Experts of a small language model: a softmax router, 8463 steps.
Below are experts of layer 7 (counted from 0) of a mixture-of-experts language model. Rows are named router (the router's row for the expert), up (a neuron's input weights, with its number) and show model dimensions 0-255. Each number is 500 + 50 x the weight over its row's rms, rounded and kept within 0 to 999. Numbers have three digits each.
After each expert's rows: a language model's description of what the expert responds to. This comes from a sample of Wikipedia text that the model never trained on.

# expert 41
router:557484526498517462490434570472600589499418469491561593472551488492592537438441531505523494479623581470502553505427538492531500531453484470584464451543510544539451463390516493496470451549463431511463544504637515487541479506488404584556512578515500501527431468458570467487554458545506590397487485550403439453496533510485512460559512500492469461459531473516501555607485466459465392490563399458508575495501494547549583433486491438448508526512454510499495416509534577408559527475567491507509547513428400438568508531498418462477490385482445593510543437415516451541511472576445606476572420474590516505482491506481550417423501578470592541600514434486554516487504484498494540487485577546560447516431402540468505433473528485592393536506503457488537553478492453423498509499499489
up0:454546468492480410576509549486543480489572536506491481492532533493464458543417520460499536509500507529512486454501512427491518378474491443424408459567494520428552470475502461487446448543488444577480550409472593595406519461533512599532594582412484492538469556545533459569464547517474517510566655542524455422421537501562611591509520535538546524591534425490479563517476526472514535479458583538472485480504532489386413493474528583524489552440478421464503579469543505516528543470534471495532517419463498536549508514421554478534503448473555514473499541550498542527490479505534470508592551521539416443524521508511426567543389494454536467550425591385495503483532477367521390472450510417531490488559440418465537432524448385489548469476591516503533466541594584457444498546463483
It responds to: Date and place prepositions. Prepositions and month names introducing dates or periods, like in, on, from, until, January, usually right before a year or day number.

# expert 23
router:543579530457448476558577532532511554599480539466536548521500444540494423520550539467494492526435489543534566476510463477395439464443487446582582523565415604519507508445513529418575552523538574511526518553439504503465444515481459566545517580499529450500487571495481534561532470476483555468534420428491543504459502513448528526521524519443532478555563548467525521419493516494494478549521448418517583408538349510475432478416637469445527488540435394471561572577515501464471503539473541536500495466596513487491484490447501526423441414535548467479494418608430552570508504478551630458541425546498472498441517454445460501482437542493407540546445514496465515516546596389526512450547476427459586533518479384521456510530532421512459461567593417459545569460492481424532551510469418
up1:434461498554498565416406495481453580414620567491509438488514526531448492498526535519507569418456453560492575562439515558474463480503438535483539531520500432489435630467518474509365486406562509564537417543506488592530469451485539492487502494528557420524491457517462403412549535522566504561489509539586551553594409514459355521460427442556459548542482482606514511565536507496531501506457528554564491523476487449435461446590542510572469474503483470563532379465541404526493404541516423397409504503504512497522452527532490540494576515468539558447455488471416451499420443541509409527425471488555484562528533503562496448556518476537528524543497571493518567593474550463535494488574438581486501534525470494550515430555454510423503476534477443538512351521465495549455483480477484
It responds to: Numbers in table cells. First digits of numbers and scores inside pipe tables of sports results and rankings, such as tennis set scores 6–2, years, ranks.

# expert 13
router:562491516493466512480461580454551514501436536538458601559522556549498524487567508535448490519513543446551575491442543510456434501497492460458503553551589473519487504392530494523448527450490629533515370490503443445537420418428424446485500463537544487577500549469393542519493476486510488447520483527520389614509515571480629364422536521437497441466449525475482543520537541448478470421477406401524440443530487527509542530430554552604565433405442490531486503515593618422478388495477428548434458482462503501558589547520410601456461462452551525507519570511539483533489558483500580553458400539426510453517538463450434524517553565445522528499450583457539569481584500581466518479557469480533524537523487422530528487562457464466429535504523493492518519509535507516445482455516444
up0:544536450472393568574433504563432448500442491519549484521480467416562537572483495534406464419503455535457484465555433478411552533558453485591497510434472494468494518504487507575420506542518479522473542514489553428533455466453527517517503470467493491563564549492483514500482503508471534582386563553588469514560505563532583428461511425493483480407565499605537468451575515529453579521543415495491505441410532531523506533439519315534459496499503531544457460561491548500546515512524573515543476397408557582510485579578484526533399464425549499529424494440475405497447472584636437525495519479463425569558514480491425486484527528522513478521530510535484547545481459608454488492580512525549508585455426499553573483411491478546467501480489435506470538453504546415440602431594543
It responds to: Personal name initials. First capital piece of foreign personal or place names, often mid-list after a comma or first name, e.g. Görtschacher, Halard-Decugis, Gupte.

# expert 12
router:495475467468418507512508582501448538510440512559544597522516526499529486481525564590493446480565511510492496458462496575411435494493541420437533536523592519549494494412575444454519606470554589531517425516478472446573414415440447442480481413570582496551471535421440528523505551478555443474485473526521440599503586590458557417523539541454538442516488578497502580484545427456416537424445494386528494502529532457445491544475522556565534420439464520549501583550587591449514421556477471569502485515448508475549490582591396562441469447499537444457438535461473469506533542537522552489440450475443478514479506455401464539486530543517463574473449569479549675509539507462463412480522437521493489537447500461475511522602454440461442547571478569441552476531493481502456465470548450
up0:427464477488537486543522622461409569514512474513636453549477538614525443538480571451496479490468487415440434456432449511539553471444538547489569573538527469545500551510430562469507583540437505468556495476593518507499530468552577512518500476482449509542431475592552506570428440456507457490502486415555515487546447513494437483442502573438541450540516470506414513462418536533608467430410580554440532651519526458534546474550476531475483521563412495496543570477426601447468514466501507500519561537574582506449487457503564427479554403479500476474442460550461494471460616508504466539418581482444497440596534484519504519447559470450445484428463471422537510455512498488430564451499526529444477467522480471409443531597444385560503504472507535479415506528537518458558594508487408
It responds to: Name-initial capitals. First capital letter or syllable of surnames and foreign names, mostly in sports tables and lists, such as V in Vieira, Ponomariov.

# expert 56
router:604464583587470497435518632494579538507526438561548504409533512469612473515583432462429548475506569489469514489507497503522448531428515493553472548538588521550547492464492507541468429459514490549445514464529459473485521473400488531487477462486483486587463403488496491461558515594444574403468455556492486552584504477520445512580516421420505464509441466543537445484461437461546411434527369447557467504509451519565593481459428542440453453560511476494473479466531526553570431553493533458584522588454404502575553501551483518481477443479462610565520406412481500506436450500455579384572487502459508514505424517556562516449556564445537357562541480518557520495491431556555522443482536506531479498471508566468474473488525505545476550532418551514562606445488554410535525465510513
up0:538476461552504454486414532571507529421551512499480555540534424573490528517522433601477478597548528503422572473530485517509468517469506452436532529603487541447534513475497417481565494566515586385485410473559548573440429444511394422580541550594429461491487509369490506501480448563567418519487484514503435412436442493472507535551546564480621594567507499525524495455534441532528560431422434494512501476471476550596528519500516525488417496518445511489523519624421504495468496468468429483568454462591456417508468496529414488499535426534486508479525428527480471493469478422502485462488459431499653464382556502481523554565457532498495527566521478443541496499454524462501576440536452545497557498489600397544556452541441505511490583463523482430551563448545512428485554554534470
It responds to: Season dashes and headings. En dashes in season year ranges like 2010–11, plus slashes, hyphens, "==" heading markers and breaks after section headings.

# expert 24
router:465566466500497537478545458441565537459478510425534434475433580563559432507490496520459556480493502459520519470612497487424434439450503435444593516389513485581470576471428433518427515532557517585542534530499539538468444478495523613483472419531517462459478538508512573539507444471424550482494520454444488530530484539425380540507545593485557459476593495523469533511437441490501529505546454488562480443574485470515530463572574511604560516560422449636522446469544499495508541540589535559462454529440456575569491485506437465429385569443526428513404557484498532593468520537545641521466481482505470460525489551440557465457537528453578517486540535514438541563465479546561465484434524542512515562540552490502395491492571458443482504440572362559525416492436540475476416513465508
up3:455495527569478490482498570490576483489449510464556463506432614476452445531497505477534469507589472451546541487504433401537491510498613468460512417493419518464451509551512520514533578508522593530607510449475467465502476452518473442590456495472545509482517531437488528516540566495485553394509532451504490491435578565514534493425424535508529497436430517464476504490498531512538530491545440530495446400427558598433496508488492377505430490533569584535569451542515518532531500532452488535474554510547571501466643516492540435669415547515435487491444520392503396471410533461534532586411474534573434510510549442578473531534458434559541550466548525605472485480476541549502448549474476549513549538527647553495461498528476480417454551594535517418581467530430490447508428524564534
It responds to: Trailing digits in identifiers. Final digits of ISBN, CAS and other codes, year endings, table numbers and coordinate symbols, such as -1, -2, 016, ″E / .